Experts of a small language model.
Size: 20 layers, width 512, 166M parameters.
Experts: 4 experts in each of 20 layers, 1536 GELU neurons an expert, 1 pick a token, a sigmoid router.
Training: a variant of SOAP for the experts, 399M tokens.
Below are experts of layer 3 (counted from 0) of a mixture-of-experts language model. Rows are named router (the router's row for the expert), down (a neuron's output weights, with its number) and show model dimensions 0-127. Each number is 500 + 40 x the weight over its row's rms, rounded and kept within 0 to 999. Numbers have three digits each.
Before each expert's rows: "comes before" lists some tokens at least twice as common just after its tokens as in all text. This comes from a sample of Wikipedia text that the model never trained on. Tokens count by the router's weight.

# expert 3
comes before: " the", "==", ":", " ==", "===", " also"
router:603523488493475544521442509476441488477489505523478502531544503496455431534511501469578522559589490541473563512503536472506500490504505524508508499492497531505541487491452484483498484608402560499465490471506509468449532473537503601497551442449453631503580513539453499546459533512597482496502447458521509491510420538510459515524399501511539527521423560506556508528454481511496496477469
down0:502531533520415410501442526472457507518513551583447492525446507558451511537547581529591417549534484534474530410460477444441516464482562510505488471543489413578506544554559448563615426504532469547455531465442449498494531461517535521509502512512455416552427470533421497506567546472483468558526477578455451448425493516432525505509524579504490528516516576530451521567510535490478529447477
down1:485530516432494445494500458452425529521487532541505383496501523493467516525504473456505497475559436487585532399506487448482503451443532510528530525488415533459517564463513444500533528489452478570478496454474462457513453461545536395604499506504433486470504537516483546459458501516558458514494518446569554522474486462487514532497500470488436514484545495455497446375375453570475482552497
down2:548441424512432485466496496468485540486464527453434466443512517573461511501529527462513538530426489532547481453537512447532572463479534466501398482510533574465550534499495511508468508557516513439518496479491549484499521452480504455497470502498479492552508556477536453461519459441519544518422509487523465566593461504531500486516436526541459484564473526470518517485461469445428416495497
down3:487448510570453515477486486578466532423583520537459541516366463538464516504538561493496491531501511441518493465511449547490441470443530424552520523529499527518565549539517523517515455511489424543516482545494580477477510417538529475521476518493483476477506520479497460455504434480441451475490522483433471595600504428563513477555497512485504538515548532492513548462468488479551531525461
down4:470518431551489493438475502536493538499521524451471459480448515543498491436531445495582508545466405407470537539461492442486442551488537525519434532529512520463444537546440506541505470520494434516546438493569514422464511477496542475476465531524488483486429425537551485433450397431529550531538507535499532493497545526467525449432491487555550495515520507554477543479514447469511496504516
down5:477511481459444503515513559497581474533477503499569512475480439507580466560491476422496601554489481487545528495493553473469536482462502524470570507577492542556513514510418584513546472441440499437517501502460615445513445547459456474443526458464503463482522526547460480442509502543491483426506549570534552493546448545400500482515506531519601463600485454529445539496490463496511534473532
down6:531491519505447488437567467486532433436499469480571497486482497549520521449491485470459518493547492537536508535533485547499503505554511493503549499543487499436555502439544500534517521510512508510463532465518515559478445498574478514530411509520489573471541551526473461483516455463488483457502473422519476418519485493499477570538456526464509516449481482457500520513507545525463491457484
down7:477516521468508465512550528466467520480460484551505506520494497480502581495518482543492454503530526563498551552490479423505548441470519441467509488517467565527533543420470480515489555463459495554430602516448569554460549501561490487581480479498451564465457474494480526460550488545434528487546535505440508513459472447458491484469518488521468458453503491484452473449556560514511519474494
down8:464563464534565537444496479470444436512446495498550459563527430555504535552498501505510428514460468533493422505566452500519453488547518471474524463458499531528499475463512501548489482513410452464512448482484527495519490483513558460555570551530512540475504571472496480470495497508499424426516540493531512540510503517461479510556550508486475458447483478508522564551539523508555560569475
down9:507543535428517518525501446520485473557426524529574558489499520445519476502556415568542512511459481560505497452522526456500519549478477510512501489495572474421463471475502497452583436520434444505506468542500467483514515430479556552533498494417540493499526482472533431481492498540495524533472504445554539410465503484482463490523478514522475508498533468455458526590462515563520522524525
down10:469559488494484478543499520462491465539487477499529545509501501442461551483483438432455480417577526498529434497548482514473480486525533530500532432469507483443566510480469458494448441497469451513493519484529498587525462509482583517505522455500492499470519543553473523448539517498508489453475390495504428404522536513433572442476546479492541497473453472462572526478488471405529497458507
down11:529483527533497499530505530459462448438458521588505446455455603582576501437477474562535505563465517521494586495504496458562451495420514518457518490553455502540491451540555463453497421596448546505490478506515520564500554569465497509479503504561483545458495494474504443560477484452562472513494466452458540527556494477505575442577489478631493474535444459455507521526489472488527494510400
down12:449470471549563461552459452491585556428458600506446534543566482489554529528436469467502490517543478517500462480526413421454583559477488523432527417442480456503485511520535486553522460582447449465494480478499527542520448502485531556555440474511468514550510470575515515506552442537480475516484497488437422460501462471515532564527448507527474506496434451481476483470506456552537540488518
down13:495450505522499496539541445445500553485524406505469507402494457573486523490558481618536572532460572538454524462450471500462493511506540521527499511534563477521500536543491478581514549474529435497492470552473467477501540473489505495475524514535533487521466488537453508595482426475490499548480481459543492532434468528471507547418508533476515472540472455515489482524470486468549493525637
down14:547500470488511456441498487486440502517553471516580557500549444428561528465515491515506515506626512485476481458479587562591526527477494471515488533494457531388468465518492500465490473539481503463413572489534462561504496463510506503487503475432456476541469530505533506515523463484394478545444493504534516499492521530471553510539541501521551406520569518535425545498454488542498499568532
down15:477528564482446466395475496502550485575508528532458495492505541485485555503536530484467552427490544530499501542502556512529463441464495461519498488520512536537486424536490496503478554474497447559496467442552514486516497449544458507517538522435546447484452499513501502443471523476416536575494435545459522478435544448483488520503495529469488503459547448502467529480459502505544490477569
down16:495478556470526507503475517516451513520536539507577491426491433562478573484597520494531455457489465550437523470492549535494494454503487530530438449460488477519497504520465490455524439536528498450474487490546509453606518486460482517516388541526494448535547480463484513548478531463412421465531554619520530549494571501538502546532545572515474434544507583512540537532534460522516522462513
down17:545532545484541500559504486466489506464502547512522581399510510499514477514552465511559498470503490453478516451513532512474482443424515445473504562512463553554554451495479532535549577493505539533490542435534517486547482427543494535465457455542561541471481544483466537476497507536492543538544530462503482497529465542439479548469506548508567538534492499459485490538498430421487507558497
down18:516488542471536556512487484522480495499476496513569485456567556576521477449492490504537456558503496574456518528505514485499609481562435534492518502536446521471524530471534476524485464524503574484581531538474526541462490420550523557471519521470524456480504469470520472499536538503431478451483494543497559578458503624573535502473551494450505484542465470560525478476493470422523467504492
down19:466460606484517459518485466489442490533483493530454519516450510501496510588403561451507476475552589554451540451556511496550559500472474527479516494490466548479553476453490495450463534469478495523517446531486512464487442399549538554510527541546462540469516568572488505499484439463526489426513495473543558469520498545576563459500433483419527464487493476574478488498508508508520445504530
down20:514471533446591548533497530513565538465493489522550506581465462460509528431573493481537458613546543536511595463521477479501484515511468394525458517479427491508550487575460533493489448536575493455512487514415521501507522526482482516542450509467503464451574418502471495463499464527469466510519471468562515483520530513492525527428494508481539484513513543526487521545531553483514555518430
down21:506536565515420506471502494423438490489530494528424484525451484484516541483407487476466539517431534469480438517573512496450528526526430518531482533509518514458562514455532579505477519544453493479478534589545433567532536461496479552572471481418456464496549444439531591514576488526548473482529479530525491523529478545451509502485447499519553504473571521481516573482620565489522465504442
down22:466507491539462504410488570506422488539498538498488558524557486446399525488538439469544504503545447486487499425511536496507512524475494507501503549450601484445526472506482549542460485496548526581485474446483501532486514514475576562516434443476547453477479535520474483475411530534453509530440467511486549465457527537458484481536493499483480475465547449531445505519472495487515509544514
down23:538533511490512524447477477467518569478474518456497421545514504519549470478409463484442497516418529540549493491535501503513487457443481545500535586451526476529665546557462473513457470478523449582540464488472445502524526409504463535555581522506478547467479594420472562436479445509549509500503520488488440442475532472514514495546495509509431494522515530497499520455504448502469561433527
down24:509493535496516538497505532573497551499512502492546475381493462551459510561495529518457483521522512450516494467509497481491542462476570420447465530440524481464531537546462473487490452502483521472559511511496426594558487540472503552474521501511500428477484543512417519527478462483519481470512527446436550391508541450456506491461493474466485460503550478446572525572510548524483464419499
down25:518496433444488565555548518532443453511535489510498484473505570465529546559496517494475533545442561499546537537440493520484466444539544483486481550540530516464498518483513486441448546514466524531410485498497491543526411545448523503485457467536481500511460540476471465456542498482443483595515514578432528481497482497559500488506502513539417534467449526530452487478466460431519536531522
down26:464584558489460548494430517553573479551504447505509487536516559454505502448567476460526482486536492494546442475568501523486497467498472554445565490524540451481521452501490445524553408488489518549514421510525538476520530494495524576549487534482538504476467520488555534478461543431491482436530518427478491457497477553497464454492503455480524498498504478499534515535476505466467442477383
down27:455511561553520501490489497513456523503461506499495428481552421496530367490575507572473524528479462486476467502488432513431551476573536533503487496541478525568527496593507467548487504542482472535559394525476539442509434482479551547481486479541492547493516455482508459551461510474496481463478466418566476564543500477520538467412541513512511584446527491517513555514503503468468512485480
down28:528475469506471525520503499543546481559572459526454525507552552523463413528534486540487447535528458526474415545523484485449543524436558495500556464456520472534469454417473507505463452487524510493528497488460573430603588585536514554504494483576517451463437522460405536416563509440546502465489498485502478535443506500520507506493508498475564462464535497437509518514445528548476479523499
down29:528552492511549509540459521545489491536476453536561446508529470458517496543506498493532512482527471498473551510419478540480437510475452481519414479491479540511464517501478533495490496461469397487428474502497577507459530438472501495509549456490479499552420474521541515533479490495495496473412544445465534425488464494483421520530516568482565568461400480483476499493460443504507560497517
down30:474530508448515545487519503462542498529473486508576519530474498521527515519512445511439478457520514504526534458444494535546485552495509517559469532485513508436515504463553563503574499623485513468537501514528511474529514498478520490497469488481491437519520426479525528510449485501408500500480479520570551475452512535400468493511447478505478478484400432544483535540547564593491539521508
down31:479462477472542512472499466478431633454526584492449551500449487529455492470486532435514456529497530456506563514514532528540516477471506565377476514517530521426573437448545562567576483508476499475490520495499478481520472546572552490403533488445494510453473483474531491478489487407535468482535544465433457463512474496520493550470481510481441582461512454537468487487421532482382496502544
down32:518515574503465565562491481541530460515545515473490470484495476413535441446473488440495509409482427474561479456493510560503591544528541501486465489501548573523448475504511460468471525461527472441470516574519478450524483470534549468577494510387486557468497499489471468493501533469494459460512530447482549534441514467436501515417450503488493515479535480493430533493565505518537532483544
down33:497526451500486462516434524469470495519522524484509476460414495533431554510523514557546547534504445521492466499482516467520524530505576507470493540445495571529556624453469500475480539514572530621475555547537513496558593518484512530419464467562515488443544564445479560467545509508539554552535565504519465542502516504506482450557477516421512436532522446515489523513493523486572455460431
down34:546523550543504446481435413470451479434542492599507527524509465510525438493542491508557540516449517481488410496505518567580513516492494505457476527558557513469554498515465480476566489586449531480555533453486366494421573515548489575438563477471472474476590530503438449450524510428471480496497452544591472453535540518494491516536529452467532513576537495483563460532516481474489509500527
down35:439524547562451543548497508490457440517530444496497515462469493543500545479513466468500563472464524508555521469475425531558479459508518531508529492507496516503560527463582494446505555487466553468517547444511563497435488462509457516546456516528513499496507448530498490457508463461472516496485480477465447462496515486456495466493484592506458491430449529571530570509473444488482496540545
down36:505501450530545477518491554517487518513497491510504479557475473559484503524504476564527489494465494514527511449536452565540559474454626441468510556395459447453446502585466482541586550456451619525530550528463492528511451573468532539555526506481495514479582562498530477461555482486498505501563520566472506429549536513439484509545548513488474490570502523552544498560476543511518498472509
down37:485572459508447445472490466451556526466426509495519474465576467426493505471573486495551516447503470536464485469509535566522425495473494480464472537475597467509563500522529465539584529445454494486505447470484545571485511428530499457553560442445540537604539536452480540481521460538487547492584532486485476517512565520552522496532533561490460533490486469474561462455529527478578487464433
down38:528517445478544505527468474482496466535507519573532498537513525463471498482538535501568437526523479503538483465550470479459502536512492494419499474440468641560423491492476438446541464507486410539505523418482542476502570459531519410550546541522494542556530490479454553512570442483469486543504515428498471528556475544500535513461554489547481502450488461517454489511523559474440506487560
down39:495515490460465575549513454501450492491508486540419522486530461473517511446495422531573545561491503512516519508499500551537507464421479445494458500439517558452553535442462452457580562492423566545521472466473567550446486524468461446509511464533490508528493463520461468506477480526504502615576547513488508494531419549487480446542510542472586523495532502515513523416510490513450521494514
down40:540424607502459535497513471505519510521489524536503492559482511537557549527492506495527495536465514532562533427512484540488462481373417469509491472514508493466518552494439414489528456440485487445462443507537488515564456527555489464446480520533561494543516564520471474505514461453472464532437475531477456445486433441477518527503516492513488500544497436476470493500510517545500490578483
down41:539505479487486513530458542477506516503521517517456531509509517438480409455502498495460492429540506464525387495467525553462525521471494531438511510510446494505491499497507465538521528547531492481590532565537469575507459482548510503551425436505490475537512459501533475524522480464539419507463464567447545418485458508476517516527506475505443469546537460441525496502519469423517542495489
down42:471540542446557522459509503430452527513520525552486574527490542474542446454462556463553552541510495515414488513545571567536553496487440491459510439562497526516499468507522488442503521483466463465485497400474500494477449498491465437508476480522523585498449508553538486500476504511454479449505464548505558570546561526470560509407532554496519538518440498547444512543473481441535594473555
down43:479490471547521493341543487501502493431462498546489494597494479498497586473526544541504530375446511468475500484578425491458473460508532403483518507603526482551458512470469520399537449474457554488499508432470541476427474448522527493457556523510497539543543499514597563507474533530514513481481511437459513542531479425461521494521496448482500487515499477537453497491552486523455523419530
down44:520470500475478468471494469551491438473546462436504517543442538517537524511507437495500512489495436509432541457510512518467525453580500516443473564537438506483495457505462512501539452551513521510511458472521504449473439611489515464547457493559491567532511465463498481532455480469468505543489483484484455487456462464439515531491499451514515496411480474624497495480442512503455461455544
down45:479420524467559473529543518471503546498494553590489504531514519555560431543522511515492443527541600533442497595412491493496481464555485496521481544479550514515498494558503537469475467476485473498498519530501522547505567492515557437436555503498492503482420491493537497427483522492493455547499468511517472549518541512446516507513463535518587504496512571451473566558526572502500505485451
down46:466523502454581470445518524447572561474493599516458431445532466489559556494569456525356537510484470443545513411490475473517475487564449538479566456391505460520429518528526498496529450471482461515445528526516532490483446478482522511508509421484472510530536551566492491525496481502487538513462531483536524476450531452490536526524513523510565527504467513514564485490545457481467493488469
down47:432507490501480524501555492493509452425550498535549510448546408501417504442482496495500490582530473500479373479608506498507531496488495525541477443511525474442546512436483429579502537463452455470533569501474464540548592511431507499488447466503458494474535490569517479466513482567527519510540497502521507519421442534382538492504474522519513502520506488544494472492510505414495456553517
down48:500459540468567537495486451475477591491497506522512497440434591496472539530420525458525488500454480476500475562538511547514510492477500457504506497521539529597592623451485491503487460516537494601536533485530486481375618534494521493494483576506491489475505539440586509542493561500540498482467475376520439538576471548523544443487467501423528482493471465530498512508526480527496463547530
down49:471590451478583522485493510517480618511494491510457544527534477466438454534448507474533539529494516483475496471511506480552425491472539428477459479445573511449573542513446444482516495477434502547532444512509446547499475531506490498483489499494503545447487514541523493437498553478501449582496493504468442450510549510443442553478500512476566480531537473524494506523543483574516539519539
down50:583525448465493547498493537593432528521457467516499561524517461451451537487417581565471503526443437484528529498402510498504434538537526530551529516498477539525500480441532467519501501492498543582518492483478538517473536509477495475587534492540534512457546470435555620557547507515495501520496481507444449484499469443504503471492524443525456525527520454506461513538434539464456482562500
down51:528565516530494490452482449480488509492525466514476494521567443522548446527472495422498523487538416540471551410447535595426575512525512487499502529565544472542492531441440430456497504466499553553492559439494438483452489440472502540443491519533503470491541459495475383549564477544479554482485474604514493520446462483518478481548491533522496471441483425438510544487547455470578454538443
down52:566539517568504509487563513464493535487484430437445498495515508518481463529556467464521465518555463488444523494543446507547561501412559562473561516560570489458495470510504460528517444409475555574534437568535561487507500456512462524508508507556562490419489523467485521470517503453502508460519505509619487461522509479506508531498491504451447523468477483449563464492516454534433474477548
down53:494533503465414582544436508483521511493541466504569518524431488527523549535532554550551450513520513494495467421518595512529519538507501447460492548453474536534499446497520454499515510498560423548529520412484526548496464519515472505533537439459469487502570477535510425448433498537428528496442530491506528516499498523508553481545527544453414438526505497598585534533523459554508587457489
down54:417456497442529526473459471477490406470543448451592530475510513469557547485513464597512528522544465486498449499552537446526573525450496479515456443521501520469591530565540447482551534520519497424531537484511529395502421435507542557542512417544490524487537422514497525531464517532485464449462532509595440452475507403472517492478503504467441458506463419471534540487556455543486570482479
down55:497485492490515525579493509393540544459490491493493466516497536529476462495474586504487492465576534506440527523466487533485557418509445441439479540466526486488474574509516478535537469504534389410488483507472547477535479530498622558480531497518513482483467520465533458483491529463553539509465520439510539521538557479475574517411491447492552523502522434547440470480431340564455503543459
down56:501497521501522434460451565496496523497556470526494466498481457556450552513495462522533503543494470495571514536470499546515558468536450537546436525471493517551469485509568493427505490499642521490535498471463503505427526505492490443463576487516577485559465508512422432448495549443505574447575477523459481562510557476470574534469502494528548463513523491496504498481439522489507528484491
down57:508498493501487513493527527537472491495513511495460555527570517492482524497480443525497523562561541497496507523475443493492513591452529477529532474515475538490506529521542498444511458509467512403489447459469526514510500535441412487435468456517472572586447431457420467502525531487486441495526490466496440534520523514580521508542419548524472505432515453471554532504479504546488424488485
down58:508469485510549538539502460559532489527532482542557505454468445511492563558482427477473473592533525514554517450507540498542421519468462528460515423518531501474489499537511530511505470492562547471461523455419401510566546493432575514484479522459475525551510474460432424517500617542528549478478496489486494434541512534529488488476493469556524586506513593459545515511492598558580488505469
down59:556484475536583504507510447500494501435465478518496508566497439514447494488524490495526535503509498494448549508534499507504460484475518528500474493487451486504459454520467508445517446520529495520409491500513527521475474449617591477478476521488431460473389517453458504494502570498426565522496533503406495464581454503483410492474567481540515545492513519490518515496509501528532437520529
down60:541499534461520505448481507544449548485455463539510567515500523500477568513412524493485545438436503452486513511596515516520546591459509540537531387511529502523608469503549587549541499532430558471536498494530502575483536507476432486429491522522543537506526549476536506566532424492454449448494471486517515487467454442532535485503488488489540474467541430426492533468449533525534518516465
down61:534488455448537536461464459477400515453522430566479461474503420463552521472572505566523474475508511512500494538434426586469450534411524489556425506553545524472597546515526549434504483462439479501462507505505479509522556558459514473428457478531501485496508509521492556556464601505489488478498524603537519455508555571497456559446533492535503491537612483511491526557547443513531488519570
down62:446444589492550550477437445504473484450550471426486505476494565515538572485458487551540580504530476517530506508462437477544511476510545478562517450466457571531506541520512486458476583529460445443500452536456453513465493543508481525459575448416426523421468524487540475570444457494456528513480490586492525524550514502468466465508506508520499488485486489510521528458482512465497529509534
down63:509451558545515549497563515478510492527537551476466483465403517538526542515541504498469552516518486495572559569524503527542514566535526473562511578473435442496505561438510561528441501505496486488550520508419492507480495503501505489486483524502490497562447488396525431484604504543516503523513444544497570492503569435501450520491511498518514453501471406434473438488538475516452460568527
down64:605496503462504505551448482449504482537586478472515494469455566515509489551562414563586453448475524524506519528518520555494512561463487525590476558454513477457491493512575592471511439525451470499492517466481489515513486569486521470506449552448537517471407473492590508492536475536493503517539513498464406477484516528514435517460488524489519529450525476529516482489506508473536573452538
down65:490510509430513566569479519523492423525502469476466514524472511483516543513539452497542516594452450500506479481436531468524530531555513519451589515507518517504507480411501468531512504459550513434497469498553510520585539523522477430452478503543494576524519447520496528496502498448482506562496446481409484540527484488440519495507471498451506516489537403428526511415526552562526586478496
down66:561466454438541468546482444516438446534463516484535415486522545464573495497485482448531443480491486427486514488550557594562499548534501530518532432519531480482471461564528456591467509501456521486526481485467516516485484588538501519449523461440553501514534507478454519471501552496465457461484577531539458484504506536545492481503507519445463497618440498445512518476429444474501527491532
down67:444535440516458451476555492484536494511482531489512553478527560509488420529474539455446516536475553434552420458514491437493504505433438538541537458456532435442446474500439594518488551484465502488503543435529506465487542557449516516483446542470545507547474523470520516502490514491467513538571459528518425491556519482507452530590514386485561462511533469492464524441588500539503486503574
down68:480605527514582464583434441513508593502453462441492498454532526517482495532474549530535501556476515546507442579481547477449451447414522514515485485458481483486509459516538435517528556513540591535559523414514571487499470529491494522512509481526511518477491535489491494507503506485539406436551526520486504505440482573518518520500444538381509568526577522537464499501516509535497536501490
down69:463531504529483491542490517518456449494523436459503536466576582456501444539485454490464540483526492533523526514469486472596573502468493548465523512572498520492522460480461573507552468488516462554455483582479501497476528530492513531537511533499511489523542454514519479416465442515569588505469512445526471566538513570524486519564508494522528549570422507546535478478470465462440440419507
down70:524561553534484479512472576563501507483507551481488488520483454474461476446497546465483462485473478441464493543473501508470473417450507525495583546475524528573485435449556463451477528500479507517503549515463530487461491539494500483521552574486486483472476546470498514451509469516496465471534468541480445542549561562511464482498504525467430478528521460464513487467523459501562577460516
down71:555443464522530489488430495464496472494543521549540417603507523482424528509532529445495536524452450485547429478461495467561549488518519519526504493471500456531517555476507539458478477505579499509511478483523494426539472461449627540521421552487496469504446416471436564565496547517522514529501524505479505533515520513515526490417489456476504491507478484591501469522512500470429543456465
down72:503502439494459515465521477505561430514645516476445476534494487490532522487531526514508509463504546445457508465520488486510486470521473493511453478469530527509464530521534527521472557508483579543482463483475550491486525486480485496543467512536471579529528499558489613533493568504530509423464513515496491504503529541481505564576497444494430491540470467516503487552523554492452477503519
down73:563557546573454489475566499513449480454561543499530543480492536502520490572454463443530478462489492497438454471473500429433512519432468544494495464547498538589468488482447446479580481488508463540496457424553540542553475458521479532493581574489526524506601501461426478468516544490517419593541520452488547533480494534447486580545506459510515473509487544481533500522487461521486560464525
down74:478534471597538507448482497509459517523468521444566532591496471490490442519485517532490514540488511445443527501479475518479530490462576507502516508469505456613507514497393455488548551465483522486493452566470498469456421461520518553593445471474498500490429507513503470445525434522495497473485532491555504516423467492497440515511472491539459487488539538510485516510523487591500520456526
down75:463514493493472552594492514549510582498525475445455491550476507513445478539465424569510474535555550451424566462502526445548518531584540496492497564544536525521420548557548486475530444495549531474470508525531547552498475489477516492547559475504409531408412461533463516526507491527451524464520485452509476496490501539506481542460528551434538481475482454460514467486487529517500507510484
down76:565520457516491512506518537448549481443464461491490544508417448566495491502485533536635542489439513512498414532547471528482491511438509520488449529501507460557473506485474454560550519450491467474522522463491481437525477515482454539469511547556475533493490587598480482575479463497518564477455477497494436474524549483540454485481499422455492477458479564464530450533532481562502399503552
down77:491481451536456456483469561457515513496562529506469502438544545508496548496516456542524504462449488498530465519473520528467394417485581482489529454511477555478494538474520553484442482493441586506473432520504494446522414535493491502468480474499566495440601557497453455501514461540521556482509503482502554501464518473493495553502477495511469512475497547441512477565519503545482478543523
down78:473468443489509496505457521504375424459552465521517449564474519507497467565515437504520463514517525470488573560493507562536543466557459518501518497456503538513558503491500594451492595487466492537490474510501514561542550506543548534484537509503468496494458539528506423543478531429510526501498520563562504470525469507527503525498499516521427465499510454531474470482444483521567507482462
down79:507435481519612513571518536517491444497482498497462496438531507537524520563455597550462501433461517491542561523541546470539446507408495499504460513537515502422534497541465502494469517434462499502581511506591462523519491527493509462476468498507506474510495464565428509479506513420453490485492478519510535439522482481498476446507499470469484508534602518466562458462456505529562486491536
down80:516492548475434480428475515498552484514529511532461497448470492447492497433514447500492427406452497428487484526530415509482534474452493519461499499546510406442481498465515497550504559488525451528516493455535440474529456384497524441544538517434569460489487502450501490492473476418506474557514517464559581506502449521424528482538484468444542474547507530525504534477490473513508506448475
down81:508506508427489415482557463500478451506510504414565567532440537498512436535454476531509502483493499487521457544487535485479461448521564474446560464439496532453464498564551473463563550497492443524487506499443522560547558464485495533490495477458459507526409504459502476450590470477479572460462486479500487487466506464542545532561520462360523456497445520529564534467503534529506494467521
down82:388486540508471457457446395566557493515476438455477453569510525439511443505400500558467506490552551488434432523526453548497579520489532413414490476525512520483485504508544522537552459495530566455629540469505487507433513501493461457468470460514455482475493426514478475527515446459549536508453541485524483422496465469456416461561537528466553513460550455540472526504483488476459538549439
down83:497505478526466462499518548428502509566522508493469533453499455476481518498508508461422508526482497517568493570516532561459478411461546505549490477479567456517536483467511444519536540387579444565386444459486550442417515508524517504558540478493545500507592500503503472540515513503415466561457519461495486539560506537430509455508476465425484501568509579490499542478472482498525520529485
down84:464544534520492547532491502484550544542488434497501550394471507530459471474522524463516547558544558602481429486506472466574483529540537513520501541496566447488470459535486474511453537529518524546493556503501496533425509522489440508433493543568537411506487486570593516542497501528525451492568487509438442528493561555591429469487572473521503478479499533456475505473481452535492469520481
down85:497506515576527521627535490464521538513559508554439516491489502507525533477487485487446468563544482465421514539533547411474498459493580518463452533461475584471531478539549464517474514528452488486434485517468503532473456461486440538414477580476492530532447479552486455496434528531403452445590516467505506560403539508514430462530498443514475509578506508502575449504477500531492534466523
down86:467480489468525421443499530470531525473522495487489484474469452439508536544479511482409463567460464455489487490415537498513521537454524537538481400496466549467514484462494480535546485479499532488494458474499490486443454509547533532546500510417408513453526515489476479511468586588523520542565513541556385517581541491513570513426478505467432526536452560470492527539528536459467469434557
down87:510490469428481475545479521609529396471566493472500530504494518493413484476587479530489473516577489481514434517556491426525467455414539494491498507503519572454473571479543535486543529503455493570474454481453495492544549520482513576532469475510469532463478451435522495546506447571493517519454451520469516476535450454506509506543526443517529448605468481543502493526547481487497508449522
down88:468518494510536470530464554446524486477476468513504535511465514449560456445433491491507462596501544519414458518497543482511502433456535463461453491475456552473501497446522464516484468479501491556472505459512585503547500489440540482505543541510472546497563555515476484496491478533455519429469518512520477484534541531458505458440564527522539531515464448461532534537465515514504578509501
down89:554532472515511528527470474513515548450492546503481462578481565488537537540566508481518451572520473471523450453465458498491510419502502478449439474465508513506575470490569503437569451522499451425469568512454512570453500480531513505472564505545492469476443537545471576487494522428474582433493503543528490505522516473458527519446508492476495474570518527430541502563555491400564490474483
down90:440497449436479485391485510475601520446531508508412454600561533475457490532494472518416482486544477444574491543460463515539486530569515476553505501519521569421541607450452497518538479526488464504544458476440509540508471463465483460489501528473514507538482556524473533448498458427487524514541515462524493530535477436518449531515478476482487493558519503439537506453474540511516470500491
down91:466457437540458458529510488524442465564487501507549507449619458530502457487580536457492533521461421502463539497453498471599564539496438518469513553516559432500523544553482541443576517482509588451543500426465431542533487490531556487478472571353520409554517501569479509483515519515469484482464465500472411471523532545496471504563564473515493497493465533511576525543481539531514538466493
down92:471537510473564527558514543535539480414512555527544490472420494495496503539511549505464506494474464516521501452540515453557524472552528478526467533451545430554517525432454471435484448542547495565532542474510475464485497474427473470542538555530506462482453510568433536499528513560480526481500501569546512495472525556438483493536492539492518493598575472520509532428633522482534529457461
down93:485534515424554496478501518482525495566513494561458600487461518505434505475463538529568482488442497514526476529496510538465542423555531564523512491511448544566489521499514455541551479535480509505487507523451449573447493518514463538555551561508478566481567453475583455522549485480420530573541443497524547548498498490449520490474547492474549456443459508523531508524562496542510569516557
down94:477535562556505421515496495479464476585500516461493501506478455512506554493510515518515513505521511508490478467480436505463484515448549467580543475481447459564546456471521499463472514550476472532467499534477476468511552533522521448546600543446461511513519487527511492523491553525560512565519517589525490464515436477502539495494571529446549560460558458504452598505424471565527562540511
down95:486473492480450520469509478554507545490444526493476490485452434485565499456534483438463510512504520487552454505481511450499521562438476571458574566538488473536497455554498557554425458496539522521463562517530470463441558600516447495448605442500477493462512534462486441537543549519489530498473443504497507418542461420467468508524588502507486530536430489469555489507528464513507514473533
down96:467540486531477498483515475514465425515481529487524500553485484542490544467461550522503547493512584496541547506536486541565398608493508546428509483503445455586502431495474474524471508460481465464527517417459547535411502458458495458509537492412518481490450520527519557524473550466522457493586469436445447480484487454463510496473494496509498558559484522457498457499478497492482556502568
down97:463501546492512507483436511537445502532512526477539442528498513448512492472485424521510512606558582439525476469500493479514492455541488521515495485526465467479515441505496590482461510490458545456466540442522476530546490536404459521582511566578500535485532513523484478488479525532479622527536484474541512478427522551518484536537531494513433563495542529485435521446504467491469492499495
down98:482496545528466471547433519499467494542461504493469507513485431421510526488554496472458521525547500550557478570578622514483561495553459528453455530507534543479558522531515478479555490516492540487460568473449477440551491488476518475535539492486475505491477481475563528474513442412462544500490511513544541488580589477536486538542443474508482529539525473448529464572516521473421528485478
down99:463576418470480439422521444458480445508531482508507568495486547494487523522515511471567531442529543479511492471503404501526557478507487512533485481451497596473486510527476458438470487470516415496472437486505452468547473487535623473547463490488525581510513503504492464468509485554487585469525481472531523513470485520529460463523468441490563505520505539477474506476525457480407462478554
down100:519474514477524507474521497524521495461533477461501467448555485483521481498449516492474547468495476539432560513490432481553551538520541518450489493468474464503439484481424511556541508504496486501500471502544524481506560542496498485469514514516581500488400450527481488484457498445481483514586545527455486527579433505599525555573554482574475503515493551440559499483514541511543486517476
down101:483531530496570501542455533478497448445461469431463554548486481494478471468509499588539498547476524458526481495523494494496543487485487509525441493480440505510491455478527491567521506452560534491484530478498528482456484464436482484481449538401535478481493526491464478508495457434472473434512450503510499381477465538516572495525505477460462454522546424531533492412579448471479437468576
down102:494429521500537559483498522545501477497491539509460538442558469515490480540490456564428476510538560479487536567498506487462545453544523496526486517507490543440526509432440503520477499456482504476538435520491533470497458489540505470505537501464464526513423518535469520481483503556494427457579479574556503567480519526486363481496484491517504487479516437451574496505479446543484504552552
down103:486512466406539524480545464483497497489487466458554487580492428524578558469555513496434546467510511503502501489515469503498467472497555466472488633466430470505494501503369551473465437547563473524523446477523500428470565510530451531547528497545488474508504544455456469566538516520528570490552475540520431491489491507439481498446467437490521542462513434495506500504513568490576477483500
down104:438584533572470535513516425539465447492475502468487578424499451536541480504523452519477483460547515519431505413474454496479474472469569513434629438548451490522474444516510535523535469473478533501597459539528461427464416492536504511472540504417520525436525560486478510520602493549527550481486516543524576527527490452454498547580485470488572543502480515536473543486534482492504440506506
down105:494505562499537488529554456479506466504539589495544540431529549505550579489523528526471585449530516523484529468515428486452501519507426381531501510531493568542466470424462451541486543518553510460535558515524459457550489509536521473469553407516519475505479446511477460565455481424484525512450575498504507544490490489465506511473517460503534439537466489513474534581508484560499584431471
down106:494525449525538475499487570457414524465443507551519552554532490448466524470504573500451420521512499563462524466441456469542456493470525505504532453475552474526448459455500481506509585472475582475461540457549493429456488484515493516464420526525529535460495522497502507489543499463471555477465483450496415525476447553552500529461517500606430491516447492531513470516531443517492460497481
down107:530444495491575483524494461528494533484509535521524408473495485530509534535534443459507478537481488475524489541448470470417549456595511528491469542427503565506429516515472483429525443471534548495512520409535468516503436452443538467428512500469501491460505568544517511524570544512530436481533500475513521447406514530493493530520477392472446484544479456459531499518480470474592503495528